{
  "num_hidden_layers": 11,
  "n_experts": 8,
  "experts_per_token": 2,
  "d_shared_expert": 0,
  "hidden_act": "swiglu",
  "moe_layers": [1, 2, 3, 4, 5, 6, 7, 8, 9, 10],
  "router_score": "softmax",
  "routed_scale": 1.0,
  "balance_bias": false,
  "init_std_router": 0.00733,
  "tie_word_embeddings": "early",
  "optimizer": "muon",
  "learning_rate": 0.00774,
  "batch_tokens": 32768
}
Below are experts of layer 5 (counted from 0) of a mixture-of-experts language model. Rows are named router (the router's row for the expert), down (a neuron's output weights, with its number) and show model dimensions 0-79. Each number is 128 + 24 x the weight over its row's rms, rounded and kept within 0 to 255. Numbers have three digits each.
Before each expert's rows: "comes before" lists some tokens at least twice as common just after its tokens as in all text. This comes from a sample of Wikipedia text that the model never trained on. Tokens count by the router's weight.

# expert 1
comes before: ":", " |", "\n", "–", ")\n", " |\n"
router:165136114142111081165142152121132153150116153134172127124132129130153121136110124147136148156119104103123142099139132121116158119211175174131091158133143159139159095119112133128118093088116170111123150205143087140119138079149111120099124137
down1:125173149117155113170178096120121136157147133120157142204110138145133142091149118101126151117178125110121129108117144054132168111112103147141161124099105168132097136161147148094168142089099084147094116150107140106153138109137122142128129141
down2:098119140143089111162154089155103088089159136150102113115100170128123167133114153098148186137152126160129149097133139103095130152110106131135097104098144084142158130122124150125096141109137131134103159129129130192119115123116159109131115121
down3:176086114140110120131145155127102127110161145119123118134146117097141151141139100147088141100117119123165140132106085140115147123127150114071125083159122144136137142129089133111099085094161127131092128098125130181088119154106140107169101166
down4:176168131133111137162122149115119204153123125108140098140143132110133087149125160199122142188127139121120131131099145119176191087145113123145114155127099160107134083065139132129186154137084139170150172164135111124127089152152172120136080160
down5:150119100151123064118116131101123160126140126095123079098112097121123114122121114116118123116160067128155175141141146180132132093126163130142108139103139096156157123125138134119178140106157120108144119148167154132152146127124132088111115101
down6:130148144111101106125143113120131084156114174125112117169128109108121134123117141114114157129118184105100102105140116092143094121138184116114114129156072119118136165117123120108159109152160157091082150175123152144092169134133158127144142092
down7:134095116148143139099146114108145147177113127120134084087121144110127137136098132122129117123108079163104149112089149111126123161161123124150136126124170089149111121151147137127117154074115109159156090093137156121181131157129096143089146094
down8:121165129067099157136135082129159162089108092148102089129102109086118158126117143181098129150114110146151145114150128120125138081092144123117110158138141093097162087149125102109151068103121151117144126159135102126154122111114145116155160078
down9:117111101098138111156156127124143138129122108127139101135117134119141120117137136118090099140114133143132181105136140114123115133114170117143143114101140123147154134108125157101141130147109145113120127122172102157136159143108116096130139164
down10:128124152074102135142085128126126100165121099139147143143132116114099116115135154150176116132127090108111142154135123110151110166135132135154179144138144142093111144148118128149008141139155146142121106124148146114132157102137106139113141146
down11:122149108142092171135123116120118141143139136135112141143143138139141181154112137129091120140149115138139122140070110135101096098176128146128167131129150080145137122123115125155197097088157119133093155145169133094079155135133114161135137113
down12:160181151188165127085148136137113151127150130116137162154125091159162090120112108150160117118134099134136132139119110143149127097155157119098133152142097152111106096122118147135144137140134138118091117087138121139128157143150140091128101132
down13:140104156136127097100134115147157139120126168154122103097146109138117115128128115150134129138114118151121137115137099151176140140146129130150120129129124138183180124052123155132063144163085194149121148115167087162115125122149159117149137146
down14:099105126156139163155127136130156146149135128078143121137153129175118164098099155120157123139140145136095079145123140124122109125144080100135127109144123136116118137114117085111044087142139150140084097117130135111159151090143120125124162158
down15:112103118143142104137142162135124123135157088114136153146165104114079139122126111142158150131145144108125134161137153140186112120179139079124081153147120082129143137127131151141065107124164171144109099159172104122121132109141119128108150149
down16:101126151136145107152118075084119185156135102147115148086109120128149097145120127116084136110150117156109106163154137105132117179186126112105132164146110128158189100175114119121093101122126115174157125147134112102120135144139127095070174114
down17:153131160093121119167133113108116142126117078128116129105139151150148118149126177146141109103135141212139112147137169107111107137181116141110130148141113190102165129116152137080123120106151095085129108118158129143117091092150140073101154105
down18:108154133159149150168122091118147118119107122152113110136099152140110118142146104103153116119101162113136120115106115128121118144106156125113126161134162167156104136086137143149172087128151138102139135124117085122136124140113105118099116156
down19:147084122104131120088158137161124123123149148156090126188112126155132133109126120133132108162172129160127110117154137140136143137119122153110126144138120124125150164131146123108158147119132127171144113100149102143107121135111161137107117097
down20:132136138116078116149135124116137157112117125107103150142162107145174117141157136127132167117126145123095150134145124136135151110156148128129137104144105142126118125139129127109000125129144163153105128117173119149138134120103130100136138140
down21:151101112147132123129148082120142094116141112139102118126128095148104096102130129115140125102145094076123142103133141120097144124147127116105180125159107111113089138120125130120234131138142137160151135131154138107167139144108085115130123143
down22:111135083127117114102122125090101071130142102091098107084143137145128093061112104164149161094135133085102165108129076120118147128144117147144104128090123114127076137145114155134061126096143104148132145089105179117113148147121160116103179111
down23:130134148130167130124146158119139160127136096153130136147115083148114081152101138138122150104121147107162103105109149151158118071144124160119119094100049108112128102098119122135065164129108148097122074148166137174140086129095102118165148142
down24:099121104158125121087108140138114141126125131110119110104095099102096160117113131110169069126096138133144145144137159154126127114131100117083082148151104113075136122096128144133166109154157119082128110121104102116120120130148091129126104130
down25:169086127122109105172151115183117114141119094117114153168119133169164126144159129125117146122103127139105129091116137140154096129111154109145084145154127120125147095132130086103141125155093136141163125091132172086133161151106138123131082149
down26:154174137116131150099161124136093151117140139149153158164116135091096118142092110129133104188136140144108156161119126076138133128105131084086111130129132126152183104116111094164146139141102111135127149100137112124134153097156111110120140104
down27:151164128142117120113094141145156111139137130170147135113115165113168087124144165154148100179136105074136123103132127184141157088145169108099110107129119145102156153162128172120105101088093080133139122159115158120108140154121141097143105124
down28:144128136120123160095114106152105072119098159104131105136106147163135124101156115113078091124123130109160127160108155115151098123144137111145153146137096122092146123117171145069122087146129079192119123127109107162125088125127109126111140177
down29:140147191135109179144138143141138115166112158123119130143185124099089133143148102120114108157105116128125132107125129117143112107101150128097139134117100122165125157153144119119098065098122108142122125119153140105148111147130120091155122147
down30:136169122167151087093097130113128122087140131153088133152161139119146129107094132148140136103092154145094144064139113109147121105178157172086131114139156118106130195112157127117105122142123154132122174166172113134154145117112135106130156075
down31:119085164171123141113128142081159116150120167130106094182121114129098088127120119160120113146126123118142082140145152113125143120137108118131168137134146151147113156106136164127130176112083158130133142143133157139139115114120125191171140147
down32:114120098152140126107136118088163126103110110142144128123162113133125148117108132127160096123130126125143142151151116144161098124142120094169165143088128133138123111136119110136115195078109130095142118146133105150136122107159163129099136149
down33:085149120109174117151122188160138105154148108117157121094131107110099124130146110118124159122159123107123104157110142152116134143111137076160148127109143145129138098145108133117125127150112110144143147132149114135138103161146179157135149069
down34:117138118122120096161158166111105104134090120129133088163128160127135086161104155134132127113167115103131112146142130118126143134095195120140092108088160112135113169122125139159129150112106110108148147137147100070116140090146106101138144126
down35:147130112110182096109121153111150135155150136064151122153139122105155120130176125097117097130108122107138133095113116130150091084101102095116177129169122133120149143118144130161126139108126131143105103126123111117103145098141104136122140134
down36:149144169085166128109166154134144122115156140104123123138081159115143116121161115128107103122136129153133135108069164178114126115122111122110159092131138143167131129127109089112157153183123132108128145113149128154107144156118088124127121166
down37:120130144131105152093103164095127122099154172126103119103154150141124108086146123190112189094133141137167125131126127131142113128133129134167111096151165138143132127150167126124112144109151143125140147098154116091137141127150101131173115120
down38:092141155094110108131146136120165125141105108113118186125113132140113119170065081132105161116119157120100165161140133160102137115108110123132192168130135108098123170161107118126112125107136103090114120124094182091149071112131112136111132144
down39:127137165126165136130083118112123140132126139066112118154133097143138118140123112123136110166119101153158145127140099139139112117154126160096147105127080113108143118100132096159100161125119123051116121117115158139128161181106144106084101185
down40:138133171099099101126132135147115132139116126159134158139138123118138153125159133179085150139113109119156117066125134107132068098116148101128141156156109120076123121125096151157151078079106148120087143155118141075142119144135118122126125128
down41:132100129164134123138127118146154107167115128137110104149106108140129114063121084104129125140153131096109116108150119098152116119114143097145140088125103110092091135122110116121094123145142125131137123110155122127104135150113139177105113195
down42:114115127106113160135128102120112172122087139118105110147098150109065106163147142093134147119136134171090097147127103126119108116145151086092129107105141144139094139126156137109090159092139159142094070086139172116113136130110105133136131108
down43:138153202152190165152105086128148145148130154088091113100156128112111147115127159121131127107137120123136162149141110106097131177181162093119154085110116208143131134107155155152164097141129148113153054118134156108121125127112151151157125123
down44:127129109096109098118113152135119135156110133169144148139147144126138115097115152160135119164110130144104153122173168154160114143124146115117122158145137120106156118166131101145032115155072136132143117129151120157172094129143141120130125137
down45:145113116121136173104166138144110134110162103134101145130108097141148144144171145080044115177098128141131146104154106146135118149133124146144148110154081107122126131137146136104125125100110154105107112137145120138112147192109157095141135187
down46:138154071124150132158123142163140157124074107147094128115124110128101134084119083135111106152142139165157120148142164145148119137120099119209147106143091117132128132095118116140197147139115116139102140090145162136112134094133111133162155171
down47:130092144132114152135147122136126142077122120143140137140146131105120112131154160152161127149161114066129133127086143141152162116102179139119143127121116130112090134117110165137103130109104126102109114147123164131146135082129126138128138110
down48:164089127170128085167125142147119110156078124161115098128145070151122102124130145128093130148126119153117124120120118125139108101093126097137139114126092130101132140142129073099092117141079145094176112148142160157152102131163098127147094113
down49:119149135152133127118107111141138129173134181093120114108166135126156079172134146148144140136121071093112103122091116147119121131101116132122144117092135122117117137124153124131075130153124139146149097158150100120098144107110081149129148093
down50:167103135121138073153169112125134114168082125126150096153134129153115197185097161111143115115122144096076138137122122111167144125108111096114097130099143142182116107107114082133149121129154120112120108140130125106106145120192126109094140116
down51:127120155115107160176141122117132109124164131096094135086113123108130105133151088171095122114124178134137139162099122172136112153097131127122152134115189069085147161144125131092187107127152086145128154088126150091115105129099131110128158102
down52:158155128134115095153143202096126100109103135136112131093147118167101110107134123108154122141136124119124110122137156120197141115111088088151145178117127150130161124117096108156115104110102145135115117147135145154128120152079137167131121130
down53:094112116123157135133114099120146119132109106140120120119076133105100110116120090143134111154163123119092141119114141111151174089150142110194139099136130123108129134116116119128074125107127154122111171153116106092100137145121098129114130134
down54:168089117106129096146113130147094140113116114115111149149169122138135152127132153136132145110096106110159192092157129176137152110150127179113137120119144080089123087117180084159105145117136137090142170122164161133126140116136125123151129177
down55:169112141086136146140150146119110129137152131118072122087116103132084145118109128143081163137129145100119121136118103120081126136117125110129121143101107112096156148078101122138235095145138099146126126102141123135109097122115133094123093128
down56:124099153158117110115075138129190150077137080107123149093131120145102142091121138096126091135119092134125148117155107095126132154132176153114109100126117090139120102102116110182156108087164150140152134150142123133138125142093130135133136155
down57:080157119140138120100129129133099101165122115120143115170127157145118145111138146119095108137112129131116145159105171108112112095104129137124111097123119159142127089170123068126148098122146116139135099128074139072109157106126146110183110131
down58:130125155082126131121148167074077160146153126105119103128170135150147130141149157160136138097135162129164083149167131135092107109113115109128149121149141163116095165105122127142091153162152079156088147117165106145139124118147135119114148101
down59:071139127118132114179146202124128107145077135119121158139110136099144159139095141099118109140121172124140156133132135120083167093111114151121098068110161159116129165137106119143000159151103139132127101126124072097131098133108164129147107127
down60:155168128120122101110132117138168137107132104126097134133130142122105084113141152105103136139154131159122089127090148153190130114088156110162095132151091147128104135161137152130125121149145130162100130150141125117167113115103138144096133128
down61:099098109139118136110170142135125140120126166115091106135156108162128154142067151121130105104087100151113115161131152092116120119131137137120160115142134135100112115121095116116082151063128142136137112159115132124129224109140134150140125114
down62:133181099102112150154132142130141148100106123162133106108141151125131113127165068101136135140088123094115116150150136134092156108152114129119178144173114094118149137135165155140105104120149093130106130132096118128139140106152157169147121131
down63:134111148144119118145179102188138116114142157163145145150135099149121128165134098132106128088120116165156108127146097134150142100152151154141072099122129096142108117108152119142108142159137122152094133132168124130125126082126116127151121163
down64:095128128108134152125130138109140180165151170121136154123155154083153095120120122121138132083120114162135151114132121131103064168114083164114123094138151113107129120073118114116124141092103142146103119113121150128131116127125166084204150132
down65:108104123127105106134104106096106144128126088098114107090152131150145097165145113114136138107169137103133149119115127108146134084172161106138084091125119089085132113151134150138080110092166120140142105156120166143126148133104140122129182131
down66:135113107137148106145109098149122164086118146123067134128152110123130156162135115137117107180099120107132152135135153131138126087117127128174109101153153139111111154149128111136043148086140151131117129134155179171109105109155114075132129153
down67:116149141131101128138116111127146144105121117129143130158101148158126109112089143167094122104175124162145129134096124159141118152135107143134142139160116151104133154111163135149199105147127130064155181123147136158092087109098177147130108126
down68:135128111136130123140182143125140145158162058134144141084113130140123127148144133136138086105163131114150113134092084125107123082146123115108168114106134109071113123124121138113161139114119136159098117063122141080151159149140103070090160116
down69:129112098155121105106134126072113142177106130159156129128144146123119123147138122067131127156146104155130146119101138144093136119147133114158089139153139206136135142086138145192148142115125096128116125133117071141102110106169119149114132168
down70:119112120138186166124133122173143143135158118146103118139135081114160156125120148142157145102149102129126105136131136137114093150101140134131125131137100135166115083148128150163189147106143095172080122119118074139111143137158107106120151130
down71:145113126072152145106158172092136150121123124101165125120129134134139108102102116137090142136123136110151091136156141122117100107134153122133113159085115167107141153093121122142122144095120121138126144123126119117157094179103117129116137154
down72:115153150125094117141143161116100124103137094087105084091149126124144104151127147119112121186110114072131111140132144141142076152128151161138130145144116103136133131153157132140129132097161107104126136130152151122098162148113144135127135086
down73:143141106110130124129147111131112133110104139139107134132107118178116130119150105104140110132174098170152128113112135096091145115134099132110136149128114061100196107074153143121057132129104083136166114130157127089158155121118119136102097153
down74:109139085085130112142162120092104131142130137103091133126109103090131095114085136139140138156101147172164086148151124143126133152103121129153128142124150128103172160141142133143132135110157143122124150100146163097157103110108113153140086081
down75:137156109166142111121122120124135101116121102112130169150120126139136095118126131093107067084086070140140112135112150129112114136155092156094146110166141181166171122168117092101127102139144182099138116110124142143171117117132111141133137168
down76:137140150155117119104160129139133101104132115162147098139110126130135140137084132110095143124115110137141107082090116124123150094139143167152174103122157140083103141104127123114076129107081125048118122139128110092097126114166136193163102111
down77:134115167158129111130138157133121133124089134114120118135138131165121127079149110110157176129132205133108114127109150113112118146123148125102140134115127136102155127095142128165128132110121146138143144112111155091132085167141136146125128136
down78:131059127148118124118167113122162101141073089114151152112132105106158083082094116137151142127099120111110131117101161142116166121107151107146133118119119118123122060096140132139085138158134139143139105126104085137152160118122177121150123146
down79:143130100107131181123151143135135127162091084113108117112132130118152147110129143093160126154135136140141108112131123070135154144064079117100122150118114119153121117120122127082214108148086104150106170136155120135124136116157161138120151149